{
  "d_model": 768,
  "experts_per_token": 2,
  "activation": "squared_relu",
  "router_score": "softmax",
  "normalize_top_k": true,
  "routed_scale": 1.0,
  "balance_bias": true,
  "lr_router": 0.000492,
  "vocab_size": 14468,
  "norm": "rmsnorm",
  "batch_tokens": [65536, 131072, 262144],
  "train_tokens": 1055000000,
  "steps": 7177
}
Below are experts of layer 10 (counted from 0) of a mixture-of-experts language model. Rows are named router (the router's row for the expert), up (a neuron's input weights, with its number), down (a neuron's output weights, with its number) and show model dimensions 192-287. Each number is 500 + 50 x the weight over its row's rms, rounded and kept within 0 to 999. Numbers have three digits each.
Before each expert's rows: "mostly gets" lists some tokens that are sent to it at least half of the time. This comes from a sample of Wikipedia text that the model never trained on.

# expert 16
mostly gets: "John ", "George ", "William ", "James ", "Robert ", "Michael "
router:449492574533466533438485536464426532482569483540405463497508537502448448519460476507482478490447554542497515507573508509442545452485431507635367409454523504530431417506445495424556431516538486496477471543526450525480508472555596428524580479467540505585522540503591467436469501474513443571
up0:557506421510471439484478424463528557539460570505488515595527488542490489503588439476409563607460528457522517503469533579549444507385488466506453573521435548429496457537491525484441548477446413543539427532446504525553489460453589520555507558498531465553538515440505429498418514588394495493
down0:591562531379490567500463469470521513444475513384470583548449501518533529403532415472400538480590512471457506548614550454558474443437447538474516540470539571540556514516489497573527414429541441414447475514533520490570465480510602528616535604455460473524458564473437455458484481516481523476
up1:561442404420494483508508558403454532384485547542478440535467526555496554516414421604538451559521511532588470470572473564437486522567460568510438518535491492518500477495436498447459469590566529539494576477515516431501485464470505568440449522518506556467478500598662511540433489449431540434
down1:466468505477537457505485527470632462467518585451470445586448602437509482427507424454520484469548592561494493457526542442455494481566435460550391523518523497442538513534570601549520548531467561431488439525448590450453488539484536533391509591453485578425528492474560418551505483459566602487
up2:508494545486435555404498488527486552500561513530452467475560527538473457506424463447499432490451474431491625586457525597454598448457460462482342447530429510428546550488512514507477419546479582526602448529528513451412493479494485426498572496545562505511565479491500466631537447494523505556
down2:557543513602484562484512540465497538475473440502430373471507486564525457554473526546500509509539576526408464449487550507407455452443508482624590464453564431544479589462559499443460495479551449533478581533452411516511548495529514579554471540574424482567388490580556502527527533497503461467
up3:564490409544541482564519469435378540481535518498602525533497515560508497539486542564472467463499416517501482591446521587424518504423469503400605457610516566495475566502487502513523537400384507496480495554514567484475528497518562639474482504476568492438424472469508588527533544464558596429
down3:498495464482547525592480524554542518430513487567540518483532430458514536541449580481490502574464416473597439529414540496509431524432517529556504508549506497474587541543457467531458525462568420591494537515473603449503501470529512615608503550506572586406446589508437473537469569481504535490
up4:453407435364438423545460512468432465475536500551463490546478532474570442540529518522489531468497512447538574512465536578430521544512534522449464435462470452465512556469493490478428539376445563518454569578457474570508519558554483461481488546467471540489482489420526579499515545490480500471
down4:512577497432430540507512423437551483447609428462496501475541564531562544530538425538558508549468469486424541567595506532507532499595549487451482526456472529524596554554513482567542430539497465499457535479513475426636486462420416547547444370522536491489515454492512421538466518496507455494
up5:413507496512520480538492527539481489493500458422538452584487566623633478528433494482411459500493421534480431540602484496520429412489428563509483505559403534556547508552621530459428511449397453435416356452490616557548521575544575501519554516552464477514513488530602557452519474559458514394
down5:481503431494471611565452470551470525482472566461468441479480506531609500504530544401496479484478489535476512425604537544475458500488526570602576607504535521403544401477500367529486463401513420465473509602490520478540529419492562504541492542496646519471461490484472517450476562474456540443
up6:528438502560410410495519410364546487473504442490529414433558600555456524498550526557507459510449416428588554487496449518512481556588478567548486455458529565460571451531532544543482523513375485451605445505480521372449437486518513361396562516487495501522492390652534558555472462494482474491
down6:496483457519499568532536499452418523479546439515513518538464500530469445376516403495445583545512494383393503548534539483540446503413542488530576430619443485421565549521445476454470420475479519515520502494430466557557482512486450486516438501417577572489446481439476481420464467479471529559
up7:433459637493493453448516568507428538545472522456503478473560478527435512552499547483454534492439564471425477610559466583540460442457466431480490487417495556473518567561505453503450511516547508536355517466471523526530489571544514441506450578514520486506487540573617605538537459506471431501
down7:545492413410528548511513494485405479485540465458557554555505500480495519540542413585496461543460506444623501558396505489495433483565473457402565509510485571513534463542432434511496549524547542513526492533463518586482444376498455423541566477542433430463504471508533569482527469484539451535
up8:452525501505455455395589470534582536461461473512535538505464470475424458514442550581529440556484467559487584479426510490446492515410532543486543517456440446522404447483439578559497509529553466501532570477459576487486566405494534503536513547533531481513502451483477476502446510528437485494
down8:416573565560436572529560550595491524458462463463596530478509490426474563388467497440504599572401499446586508542566421451433461595519558463422504540537539486562455463526450554467514475551510515588584498526478563501525495486457512483536519481491488534524540423549425537485446507616517474526
up9:479529507449445535527543549432482525596555537485484450495486439571480480556489511506434589523481532514470528514520465487541478466416528482468564512471538536436534382403482566503518459466509548468507486541513570452491474532519587612410507441559599528477490505589570588472507463359504462492
down9:419559614489538499448526479511530522545493488549491583424630477502443556624547473548465476567489522575574549373514586462501529405468491526455622566423405601449409498512540482492504521481501511456518474512515530490459493485509521541570558479525465501521463566433423434496488548554536465550
up10:405455501549533541463504505491453507407468498429504423425461526516438471540533536527462498525449499493584500371556464497520581454461528530486478469538525520474469548474513553424455512404434422451537383502489504488531361540493563515431483576529426486474473402473499469537501578412481538548
down10:496503540493515486524511518488607441450544473527496550582532476471519615514531450475455536516478544505507477557482510584559534642525464477464496524548493568432508498560510500492514500565436551555516632577464557458464522492476510430500551483529510514580523533554485489394532539481446470457
up11:445497491563447534589495446487483440412412527503551554502525519480563489544484526591453467486459462575454468472508531462455473452507528535525507554540578498472446541558517549554396550476471474563486538438530503564474543619482522442492590465422488559555556589456496574487471523501473558454
down11:566474470513364475472515506422412430484463499518595552478405564423564565530392481566539530500557490521506491454479481448437469496514489488552525572481536389525516487528467548554499462470473473446530543453610496503463541554607439523496435532499433485511478553534398456424441461473532453489
up12:560482411492522480541515546455544518464574427406514462585395532534498568538493560528526443501493420422532569452488478556508422521455576556512507499462535603509536550564514616468415409385553468476512462467423490406519499476533523505493453469440524552465567521536528504488490452539434518611
down12:521484459469521380519545452567502538407470471482519434525463535524605600512517486513509651526429403481489448504518570508464493463486500540561410576493573521536473530420562588457468527577489631442481460591532445473490428534462496539538494441472506466510466584483426481460429484578494512545
up13:482479532517477485478544517473449553485544516469529433489580463533580465526467548453428480555444427431439510420432446575486507422501514490538422436515546538496536484491453588422564428439602436457466508447432560443489486441581561446559467486423469511449494442566478506516506392511517479472
down13:488423482563526519488371445352431451563435571507537462439476490460453419450492530514537508510618524450509525420546479512478441511497563503454544562506458485468546514496564588581524430447466486497553521543491580551494491552544417452448470567483461530520461415548604421535433512487486545480
up14:415494526571524501464549444448457436499538593512514517561518457488544537522478544571531502419459524575483546541427612477437461501432468453527467457444535505489511520448495521459424557448488485465529514448545576509533575447484500477530520511577565523522535433477493488418384353479505521410
down14:513544527532476509397550537425439506499564543535535532549480474526556527434516531549492472432425439449482437557541442538534581472519498527435533455416509514585483487542499515550421566481506465441460482491446501479417572489579549477497452554495434557533472545493505446522523592510545425531
up15:556491541459524544434626523458518419523465406534517573439521491501392527520430456506562505530441497495493423516460536559507517538520587500449528493460565443514441419408452530488437550499519536531414480489468486462528503461511530538602560471624482524567526511530507575556535478463536507503
down15:629575408516555479469451485504452372595461550494569547478477518512524598366582427472519506527513459527576451516487585585451591523472445535472480491471465544498540531449558580563523509523440439475509503472465380527429596593500440440541506411445455520531412491415459564474378495499510493475
up16:445453454568533492509420642613490536468519543471516436481585508546601472537566400596552494430508468521384448545500486501423408618539527405497471528405530557566444482509542469430538508634504561568399446500484478547551532440523618513498506323539572512501430507450433589561368482453594505480
down16:425371509534454609542457574426513490458596573484485597533480506469497548524468430510535509535493457586486488447579460550525531499529411468512506559581482505538453496515497506515441524545529525512455505509504603488579624511425565468517536475396557507506468558545582561458509474525570493520
up17:470453551523574507586450473512497550533501515523562618549516428450543514544516523521489494360484506539485461488511480577540449536467580445498561460602484561506580467477484510492479526523422490493522426622495564506530465434455479549511622490573513506519497460622565543398473409496459423392
down17:455449541426522484617497495506506554463517495521535542459517463521481550532441441537550518493500541450485470491559456457522411483465487588346499489480363512486488497433567545556449494594501473543435507519437485532489550573488531515479495551481499552540463503526417503431584499498473496473
up18:500465508539465504451492438579493377459419472501490509512456555450524548493518575424511477543472590463528539544442523480508550460320423494473480605577551492468461457340491493518544447489509533557583502491529438541449487389523458436505520542517553491550439503458469473513443397502456514531
down18:516458400556520558494528511444528516499488553554479453470578527496544462566443549506477462592496486447471442521418510504502513528531493523640527449561483463435562533424467507497427561461582504435532451528487552476546490514473484575449576488496445587571487474551477552501582555501464532418
up19:586541479468414540492458529544441457503497402551518372556578502556475475504491374527493478372506467440575455570350514473443458490428528552525440588514493463586466554524574472540411515463496467416449556515444447481499551466532437455499538468479516539529514491555536496437401494476502473528
down19:492437405414528519510441430408537508525511530511564491480559521501394542353448524471526420444502491418483448509519524517561429463558506431517414451542570419511409487546430440485578465478522443540483448552493516518505500546527493367448522539526500540560486567496460468444434552494547419468
up20:422518535512427566443532423470396445532492505464502505484491557604596451523480478478589475539510435470479505514441488584508495552565515451524494522489488467514456584463520506492502517423592528482444478483430519473557446532570441501495616436442416551543547479597464523545423555504526564527
down20:485534434561511411498562561543524484493566539573491481548555477489492494364472587457458507564494422516470443438497539494439454492524571545461565542510597373500586476460528599465432475555541560458561495448460554463438536492483488549495551498589545515444467535498461426496570552565524487542
up21:499503480511533536493448467431478405460487474399523534579479567474519503544568542495500475486544415388557413562518539544509464444521525502482474443456545584481556467487521589482432511439469444528593442535505506548454453499528455460445494495447479531493475449453488487446452463562380473629
down21:422545529560505543537536437537561422515540515498592485434557483538417582500529567504500570495528548570450498574555481572406536501505477502444466517489504463507549521422545538505454493455503537461508575421502430476481556596472536528472494587510521505496491500505522576484511517537518446489
up22:444547481460529537528507561498554517551517547487506571593510534588560472542444429600403448414505495512515575508586560442570431546498438484546479523474502497461471449592567483522536444476555575522502465436484504534528458474458448480470530500462587541458548426442648491423505540417463547521
down22:502536483518518508507482488599495467519489519571476571536423534602491569420437564572551463527442480544468496509521403512441480480386539524543483499597502530503445435496453536539486536481519488465527516546588496559430418484531582494513570486438494500475438451484490516416537535456480566484
up23:430543450535521488567473488568486602454505531515490445441507521534539522508539473472552469549513495409542456500483532488489457481515499423423480516474500461563542470592541451479442490521555523530439554473554557476543519526488485421547449516479561449492468482481530522535534552478505570501
down23:474532514478447518470531513519456467453449481449395450506572440454497497495448519489543493506489533508511480513478549459539563548533563451583611426419511424443511608452522534407552528523491633470451456521548520477490481458520568480481523436543575479549472451496551497500574620479442426578
up24:557479519476545456534501508478449554544480531529511429597556577527570493496447457478486521494443468459438470506533500434613456528552385463467471511465522480578562502545573567345455546397459533478469514513464531534453494447452572518557407531493485500421578493464493644503557510465423520473
down24:569512377473425426623504563498517513497488509468489578474385534498496553412483469496514532463506488545524459504526484548536523489615526611561545495485509516539506604528448551540505483580534491517422531491545541482463516480509488554564503468492525483558513484450477525457558489394441570559
up25:566501567442600612531431456554485470534509484494451487601516487543497570507508538447552572433494445542554481470460584510534439498496578485462551388541508531542480471484478516535462499470398548440501485621490466488510485524577499553557601519593557566485525461534514472501410492542501566586
down25:536597543538526481498494447480460616547396507518513545457530521482586491433422470601454567500427471540554474467425480447539377453518524540473461552519543410537466535475503524362408457497444536498491441558455464476445511484540491558445537502536434448517519535488491449517538463482506402526
up26:495495563518527424498468519478446504449435542519473509466517508480615578529471539502428514426578531543441468511470512427577503499599480558430537572430549560499470650504389502419475568460501565432505543412467469547588515508582525488494583509593545525564464499544494412532476521535504512570
down26:454473510527509506524529485537465595591561507513528494410524400510447588563493523561509434555450371445520491444515546520586520481545517500436501559524462541502418508557527537407461511438494551421490477534486523532641457508530469498427374516461567491502524571437437503501487545476555399545
up27:627493553486394506503468516407512553463529423546551500483457521508491529541525527444508456381521526544649480495526526598477574602410437479536445438498409538514391476462447497451442480626542581515443520414424492463467440469458527532490509559655597505569464410518522461505426459433468436434
down27:481453533459546554541450488494510526417570483495516458509598549393570543414539557476454458480538520516539525513415477512636509386479442553511405552472553536544474514523535461490422475506504630618412521476488466517570443409420571498525524546465511439494544514506427441444533422539476444470
up28:589490577472522468534444490557397580515435572487488587496377569469491564518449549473438473529494573517457540497478583461496454531510441561491496483467559491497535528553514492496503587465436513440550539482522499459507557496401523477512441460479476447512520560483371510561440478587560600563
down28:452480438434497520551506487474524483509399419525386516494590497484488447571489463473506400532466565556513489557483498417546443578489495482529517454572459503539468572516505422443551522565510568534493520553498418424493429453477540504440464385638533493497532441500446542484517411453441486534
up29:494500509539486541459457412448539581471493480424536493561504612499535560496540500601557561514521423412569464584488494454494462486531473445416475497486420493448514493460531469489485458463505554572444604605477485470465507511518444488443552449577575529493442443538432497604492515542541503536
down29:492453446498405569531534588509425522449572523542482459511510515460556441609361511497517488541535535505515413450525503410504471578553489495494504489484641499441393556522469467301439584498531547497504493554602585561527508550494559428510433495547573459437530492469425557482525556517501530564
up30:500458485433480396413565530466525510486495577465520480500438433535477528509485476450567493525425434467550522471451414581537586475475448479548528477417551534499511458502473634442547487472554477368461411541528487469548519565503533427488490493509499374427465536504530566492437420518493425534
down30:523455526557551518491453428506481520541487550450530481531554550538510494460599542458504512469516413585500590446506385504550533449556460490494511515465395511520529542452514445595520481437521532523509525521485481493533534440487591536609528506472512475522502482465544426559436583444599456438
up31:482462395499497393491462471459392550606525438538475636413556516545482560509510573544556588523546481509447442472479477486529409443539530502520559509531489462502459524513449527592493463485502548509539466508458624510588577465399566454534425532471446430538614456498394547591486511487439540435
down31:460503458426457435521419549463559486503504467453504505520454453488519467510469431453555441426456533550491490498476529417497627555497489466606551455457431530562483474588381488466484585466488526479589504577558491478526454505468537516471594454614444494427496471578543532512477532433471538547
up32:537446539411555560578520553569461547559567444417488577486451495607390560516448541549506525461537507506504446588548561485536506498533465461492387434444433417553471478437510503530552510420490495410426477649470478439571497455504433488550465475570550438511457470465536455521459475516532538489
down32:473571465533487484467485540521459486485469507529475493456590399598563518533574499543533523474410569543488584476487482407516471517551468481602568416501508468567568527621482457464502460524505478497521533506431574484453417502588605537524486527507497480537583456497505569413470524431488420620
up33:489457461463538518535539559538584548495540551536429483532530490483423511545528468591489473342510482439542519534494523580418454524516409558547547473463410541541525472433472547456496434517484496472520486494497500513481476457479480448461511502561465518605479487472623457597429492465500492492
down33:532458491500494449502553562524474536479453464454584514461524557500443570327485464492506454487500457560493424546531455518482509499455468538453496594464549447560526558498509472590455517594524546484475590544503515451600473468544533554554544503413551546526501499472434450448558410558604505527
up34:465570481544551513495587523562368480460527474504442509515501512485522539504453574504576485527455496531503535536484490533433411577444521499478504482549542432479435506492390469484407498536501519509549548490481536472578571445514513433515550529639479461463593486518459529568517481459548532425
down34:418446433500499508521438524497570546495417539558396458507471499566586477536408501430511531441464506447503490448505486485518540494612518547554466506526506458580540520509509486411429462602522561439473421526522473498475432536513509503394477454521517496494577436511520629518510440466505416502
up35:591490476457496543420585532490466508494466517521485557459533603504436491496409550509439536514480509604439516537476537585505443448447616530491469465475465418491480505462520500508533458415504571454469528520551488481488543559499500470549559498529481469544580427377460468538436492504504532535
down35:429489548525466433490479488603515535432517508448456400510644418495553462502463488530498497548500474422585510492492464481533466538555533496598602436573420421583495506482547484431437457462507494471470550590491473460518513495528472588511558502578503434551580482495462485501575504551479369621
up36:639510554538473508463491469455482543528480416472443560520481434392491488511480534528508466456518475499449561563533468500502516506541471498516465424522613535551441533453523578484499568474465420520466525525408512523542549500559557589593578497552509524462558486565415524477567488646574558452
down36:430456504419526509486455420583498461488498417461510479449452496554526494641501501588481541594499495455550594520577496575476385483573447564425525522540374477480481526428573462434553486537613506479448534523482554592562482484500448471475432514533517536528550550498468448555486591506509513582
up37:626436469557446443475551418415577465499439469498463589471509452489588525532459488503582564559540482557407538518468436400501461572561482510511527547512507533614405587497461510554441401552450464528449567450479494578484574560567511507535535447581494562516535504484484551482561599437492460429
down37:564508500469442468491458512543469473543560506478367483509484522456580477534545383539467500444549395548601562536452461420593512554530440431484528450508467515442460518516509525494441536521476501505490488404459573415538488580471505409492532517443331471490497474583512499395383477553544528490
up38:526466524460415527549478473515526501553425417503467525510556500430437546506607541409507498529498551484526497544471391500446461479402496477513503562514453438423503413485564515560505536484538549452509486547487581584535574484544523565533427534447461424521488457393496525470442516494429508540
down38:445470485519496504608481544464463559547558522482477492490508475504527408431596557409481454434451494470557441458469475471596422519448525472605533477576493546509492497480531472512493484480492545443518536480555458452609545503483498548405507475545454549449537523551487508519531556499514430534
up39:518493561499506610480494505514510467425496519458586633463461463503444502513438518507560406535418495464448473603461555433469501531465563572457497539413534511477346538467487497474447484494509504595510498521532493525462534442533522600501505406581535462481472424496517457600499553437484483499
down39:498580413543550501473605449516496450457448463486478446480555487512502436623459468483499583503561449433473547452521592590400494502555527459479512464493390481554568548544506489437365467515551487575485438481448466551495464493452541488548475502561527509513454432494457580485594559509547544456
up40:551389408499500457564478448429501477472541514596484460471403524490565491578548434583509542459621506516490451519539622550505500565517497501477444463567467546561451500399424503456516515461425519547484453601466487539432543550543526436520600507453437592451494549575529486475448423430405526509
down40:510529562410474510504504485448595586547622525536431431447484501535486451558481395494512564593485572526462557582531489511552543465501470468501444542466538564561496528581483490470526546569560517571546538479448530490575435531460510545458619425596473493446581581488496446497391508566541392549
up41:529524545405533517523539486569519510468588458481475432542491548524453633532409499532606503429596549423413482553516596537537509393533544446445492547555480496545425479458454471574368483511491450549439465451422456516442437530577427427487458557495510443517461443497424597482532470454520576541
down41:504545517576459445481482513456519516411535475429550421487481515457514472572568501470456525419606510394393522498538486471503423523434491544456438504461472574493533653375475587427495411516491572531505456447513573455544487545472550490469486593512469511591539535460453523576488583506565497467
up42:451429505509447550504542544552467492508527500483533519443581530503514522521495449391539461476512457445505476513483507570526579404548462531503468537529434503436486584470538560503437544553518492538501484426467493366515452386546548505451405488482567572522527529531489541533424444551522474485
down42:524426545506472520540491553498512473504393535496482473469515521533508513455572424539637494554526527426531486398489367482566462502452499548556513468513451411510415433437437490436445474536459558380474581502537529402542444474432519497513499512492551569515620464492502437447484508453477497472
up43:408547440521582477520549525425498424460605590472551441485383525480524517532518508416428466403505502539549478459489514448503441474477523523488507504514489587436633518488493482429436531490502514359462489522500508546532535509542577511464408510528501566455479493499538502487447545426484523495
down43:479432551470537527471572398484562497514515491505480377474464539428509451348429518445502419504515532356523450499427487533537520542466566525529480453412526536444484533503529451489537420398560486482402544585534534436461543481483449455513553469565475569508469394574501448467447537514424533413
up44:483423570558497508475494483441480536463518435483596516450615503462438519530552387592447535509452456554575504490514521445517474551481537489468589519528505503567601503461462519377503477507484473428428500483481385445599519528476483463442485537485570488504488548482461570604538499469478512480
down44:410555545538455495503534391430516409609558545546454464559566553367532487431497518545490502491548514430494480465493527502518499492528521528539597549431482515490516552502480563485453509600452420522488501431420556565393549452547489459576534408471480440491471458456533595524533356408549556497
up45:462546522405498514562557460531500502475478398479515430475427534587531542508557477573558415496566510408516451603442481455557548455533511394446410509525520483557461565507512475515456581494545453449462516481396536469463409517444537443483450480450511501457505517548433495490462522491488497526
down45:579589463451445520529577444512499452526487567434542435487495551508466483533531458456509466397560538486482484524537446470555479405554579528510504553511503473504532546571464612569520598445546400559441571526517491521497525570553456421430385492440578555532506563504484598486452585483561470469
up46:503486449559515529490469527514581542419571561479533474536490470525483515550497528555527451403471468482531597511535486534442495500530465328512468464578542417562609490505478509449532477457607437524541469436548506503466502445520580473412502547406511583515523518444499451533457448502527531515
down46:563570482510479417512493500587513496522414492411541496507426516551479497596528492548506498498530471545533513449468570475406470452467512478501593460469531555504405473419583439447489498582487475553473465534597445491394516415486496522656525407406524594527419541480471614495476543411526541495
up47:441448539480594491493556547466501581467484559443574438484573502591507506503500547542413553535462481529548531475540459507518451525463503548378441591490468402458579465524552510468528549424519444476461423448507592528591459514500487523604437560519513507447592442537567450599400424505525474400
down47:535565474498512422513484513520481511499493474551423439521493650462556426400491524404415480464517500536391534514481504519485490566477456494516432485588523502461574545485547565527556541514396532456537613471425456461579507529541392543520466529448447354470600485508511547551542497526509573473
up48:511511420569556534454536462423445522385464503426603585540527527433485524524511585487479494490454460524500552472603524402488496450547524462499470554444437519517477478479531574496509559468409498500409438465501458546533456510496572603473466529435463469508564496456472460523537487509462643544
down48:502518517565481449551428488473495553551596510583515535491519567523512528492465417541545587447485470503488506515569450494539454560460451470497525482535518448512482510505540512510484579551493453558508529436486558473543529456415548441399501450419485618473465550421583589616525446387529573579
up49:511535513547543528491513455413521533508434433554533462486520571500570462487430599449598523565535431492500528473440375533485518525508496511475497582455464510473486487519574489502524521498468573442484510456539451552632481487527517570562607505516485408489493532494510504470524433570530491431
down49:523589391525493429525521530539548533480614467484515542543473451439555536453454513460483483505540469471493612420409503505481464604567498523554464473496383476544593511503472493530433522512574508457529542456493500494489552477590393495485581452418427447496548581449592526485613477582626553556
up50:596556538500475456538496527481532505529549362490554507530463500544457513507533580420501517466508480607483407484545461577445562421479452466488542508517559425431545526551527500583489603361436526519499538550416485500529523576499566517459616509495426514555567475492497525579590557565509468529
down50:526592464603427460590439587496564533536574557546537459436537520597546578586430481463475495517571643537377466510467508509410486419480443478515527496558564515506467531498533601543420515479501479485498417480440529591496512565461561515518498481523474422533467483493483463468479500554517536444
up51:574409582501543547482533545446488613419460562470539516481526587472484489514463528583461513530459504514476485508576543483576614451510445476506450433492512463480467609539509543512499461518511529585492511499510471555484485550545554415647540495555625538475527521483396438565434523507595471508
down51:496484525494516445397484517528411423490573477590504510460475467455569513545433481475562444478523393591547465511525457455437483537511461446519583392533455502576447536486440482509445471483562540516491517553598493543532540491394549498547514537527523403514506471570555465517511447445426442519
up52:614416545518484470511516473419502599532489414455467524529446538485517501530518482537445560475496416498566485458580522521647540492473505462495505510411626569514497461470483509460550520549550566431522495547486493453566430466459562539464486470543496569520470602504518475569459580477467520469
down52:503413456497521557581634523572526441441481441484505602486425450434583478723483461519561525500535496487505521439405587457568423460456507556536486521501497528494483424450458486486514509439481497473545483559476502500449488505496619621559449485532490510494437537503454532541459575482520492523
up53:511591427538498501502483439484505509432591537474546499547409579544512534572518505392467517477502582534569498459461589556520453490444515475457563639466496506454549546508538546561490498488480523441619456527505472571474538440493506406476417540504472581521584534471503508436543567533463581550
down53:401403515486543410469463472544491563467528486485424463512423497485454473480433474486533601515503614494551561470573479544505532486432446475520498518447412412544478545415470444424528521537488541394481554576445533516554587486476559402469472542588403448568532537482534423450495534567504482467
up54:507532496352513407484544447510518474534423545540454516429473524401554486467530513575567493532561527540562510454511561429416526585525473608508510438587481534476492587506518463389534552455461494456567405504351505536580454536435542524474507508568423476512464515522499463559524483540477411509
down54:549416478556546541518483575527478579465483468484476488523477526546506569451478517493483537480470526546502556546546510525512495604575518505529489484549599496476478393514398469521487458540545511524428454493508526451533583539460561422582475476413583445563449500423561437501467537466507489425
up55:561444545468474560495511557518502454527543512537538407518451468476522592475495459472465503513443516575459457465375491546509471557468482402497443498556388523454503452506486484475530445544486476393518521533608498581441531601519429430474540493597431419520538506567462439454406482528631507528
down55:513470475510500514506404559530534571429523615610496543486500497534476593480510423449554485475452449458470464426491531473522474528428534481554425481516520475528418417444570472446539556469479589469533488427399527528385485499520509469495566595565505556453614440440479510564518484393512539435
up56:570465550455405557456413534561477491474580385474430509512576496538471505510506468485452584455450512441483511473556395474442608447419480553483453505409465509547445473476423446472504530543576496535456554502507546472547411494540583479481511464513545546514615518500512560469536412524426560550
down56:495504580525504520481546473505521521442509477477536458562381488492473468636469468480497473461504476483561568503498547504551572462516416566481558530482468472523434489451474442540547572525543433500541600428599504516469455584455557409537430504526492515535543500594451439492468566556557567566
up57:481429631445462475550455527391608538484490385479448479479484464493405480492499540450480469448484534480545580559524391477514548511524477456518568450480475463438452474520488508574564453445548499466542445417449507501457502427476441570441522447491491566537409525427461479548439414481566443530
down57:516472447456433544515487485526479487434444574473524539466431572423446435427551543537545473444465528534547530414487528560474403514542509515634484417460511520600448483478532514510486424515402527477574531429501550472567529518474495533460376483410600466495546557516442452473577460563554508472
up58:563477445587542522498578488520546487437452499504438519595585527522487640527493507582466481487573482537528582605508541485491476526525446502464529489542542499577529507525453513497535518439537478554505462515507437579406403489571555553513517527449502519455556448468448409590506460473493484553
down58:452447450490554456470461386466417512516421418550550570456492571537458510507495463457464565541407508508571510396489487468530401568543505477415530549555564503618472473465521529495539513411514514576538455423511571446584526570514522469509435482551474437464520478496476565514432526470531553499
up59:501508570513484490531516566545497533546479499487553589661543481572608567486408523537493525487422410513466473629515457529551454490564494474453506545529513524453491557458521561351465482499523555489538454469517535518506435506517429463427403493469458624571476468495543438487511391508405450488
down59:479387565553564514473433564436471585525408515518539521502469346508539507363454525504433557486524503523550536555442466511513509441488595468489515535451473518481476504507453516559523567515510524470592514467433532542480493530496411440497499452487471537506570419496563511484359537517453482540
up60:497581510564465463374456495554515468481611484566491536579559523499523549527561528546507566497414525399508572494567510541412445579405466481496483444428528493409485522478461488418549432491525435525438525433484580429451420490558661550423498497444598354437518438500482394422509413474421538454
down60:476506502491497569529580459534496515485562493591514535536436380570567534448445500498524507431560455530388458439560482518502573497406455598458527467421562491557478446445473452421499467462582516609531520468550578558585637559521549467557508496513484557523444518412408584532544587521546594477
up61:528477468487524502463577587453530500495395438454463513497423570515514508542363497462524482512473523535559582531524484574502419535404496507525492521479480435502405507460449548495573489494508581508572455550543437487525493486566481491546529478552465451503585502427445508522480506449457526480
down61:446535477507436420549523545510557482450583448562425492449491505496563419452482543371466509468572406448560456504498526426585492486442460459617585516587462512608474482479521438534409495485529536545592475517547523491544536476447545559480456539374501521462519572482490508476530516526497524452
up62:548472571470441540461536593582536574487461492463442521454583559468512532519540431488524518459533498501576526515466478514453407521525523511516415487528459428564479468497503464437478501542476454478392540505451527460428528509494519429509517404445518528574477505451487546433456428506436489560
down62:567547504455519562533539531560417474496643467525446513456454542541531473501516502423514439429532553486528576530505482453447445453525472478475506439476588427566484481501461468558542509550515466419477486478496522500521494479506505495494488577595515447481580396477421483371613534497559567568
up63:440529459503525533448506511541526575519561530427467436528529493558645487553545512471573468429452494521500513587476435564474491508405584394465529578408539512438409530379541543479572474551480527561519495534498457576497535498522535467449422562456459564509464443534327620413481478529552501520
down63:465412442449475528495562535599558458538450490573544512503581499469464465524487515465509450512480548499481566471552455478561514433457391554545553502447498472538475404475593503483610494547513445543519487498528416507561414438457564548590487445476521545495462513479434512537463451465625573496
up64:492487533468407458463529418498571521517431470536545546437553573612433609490581549463627474511509406558497525509472539484489474483521494563506554570506489497377483473492517627527475421512500548433443440484512535470474425520433511493410561436511605510520530473449501591456403433619546556426
down64:516573446439528488522557441580462531517546528425479525460441548456464525438527495525495584509464502426493472520438544529595526490475521520518445478570459558417486582492478557509390519422541502501488464454460542535452558448489386530493469501512465510414508555465513437541483428499454544487
up65:587592401491495558487515434466534493545465484440555480658487514483592499508487440581429482422538494454417523535506542424586450478496581587542492518491385522429528534561540523536521488547590521534546505517490502476468428417577467528559508586468500488610436403463542609472484483438432551555
down65:432424474468500509454537467406537507511501593496602472486524456565524663464540470481504453477601425464513482552547503554603449439666455477470473640526451514416460515461476571589432524496450445577441582457473524521452590506499529431498532445554592584455464495457528537546539459541501447451
up66:506419460456516498507514523486525525541551350371540511432398596597429471534460420457481504575500429546500523513582428499535537415539542501499493466529584487531426526416597566523525527500469455488417493451499620539529427387458593541560475503594464595473424563502512486555430489576515496507
down66:456490541517423508519483493571541435510538420411553580475515494565438555547498451510460491535403535529383517494519484492516437412569516545518423457470493504580496411560552498497573493434526389493562491486453477498571422496556581516455493444508523487492537536508516471534490487530429461488
up67:561470495505504472527494554512595450445459487511507445529565550616440523509521621462544445429429519399447492507549475480531511442437494486526511511429527434543446569511508499460551594541474445330471467506434407522548471431612485454575548530578557460500493554504527477432395543507619573449
down67:482483536547607451544452448537536492509481484473557539511487502547498502452326491493509471487511502539534525465557393446506573553556416422485485475590482516574472559494530441581597491548500508525415500527536529522483479468551472473397564534572545495514457492475440510494569413519526467527
up68:580395475575420550459520523440534575542576473523529500491504483495505524571509497605474518491439469498468458546569476537492521532459484530482493417546523534485475465412489487509544512598512449566462538537498530479461597375425525538416479409571505491603533490565518445555389500568473540553
down68:522451431498533406512568506554497581502480491505411470439510637577557455622467477468577481534462575510548466403593515408463508489532460462490543439545598503486460508510432461431463527515571495453528435544468544501526565585445481562512443489501545491492547477545498472453542459485521448528
up69:505525556524471507520482536568548542530568471457560375438628480570487574499433500386630498535471450499539480474379421541425495415438470556501504453453481600490543489609504496392484486509471540330511429388568490563547567604527554502635465519456484492463523488528513569459530437478518462515
down69:522422504515518455524516517523457553601616529423426489470452501435440403556574442477492572474543443463440670481533485461415458475520490540476503524510481554561482517465445427438568459570496550455610454586589495524503483550489414491481497492518565500537524444474531483536583485460460454459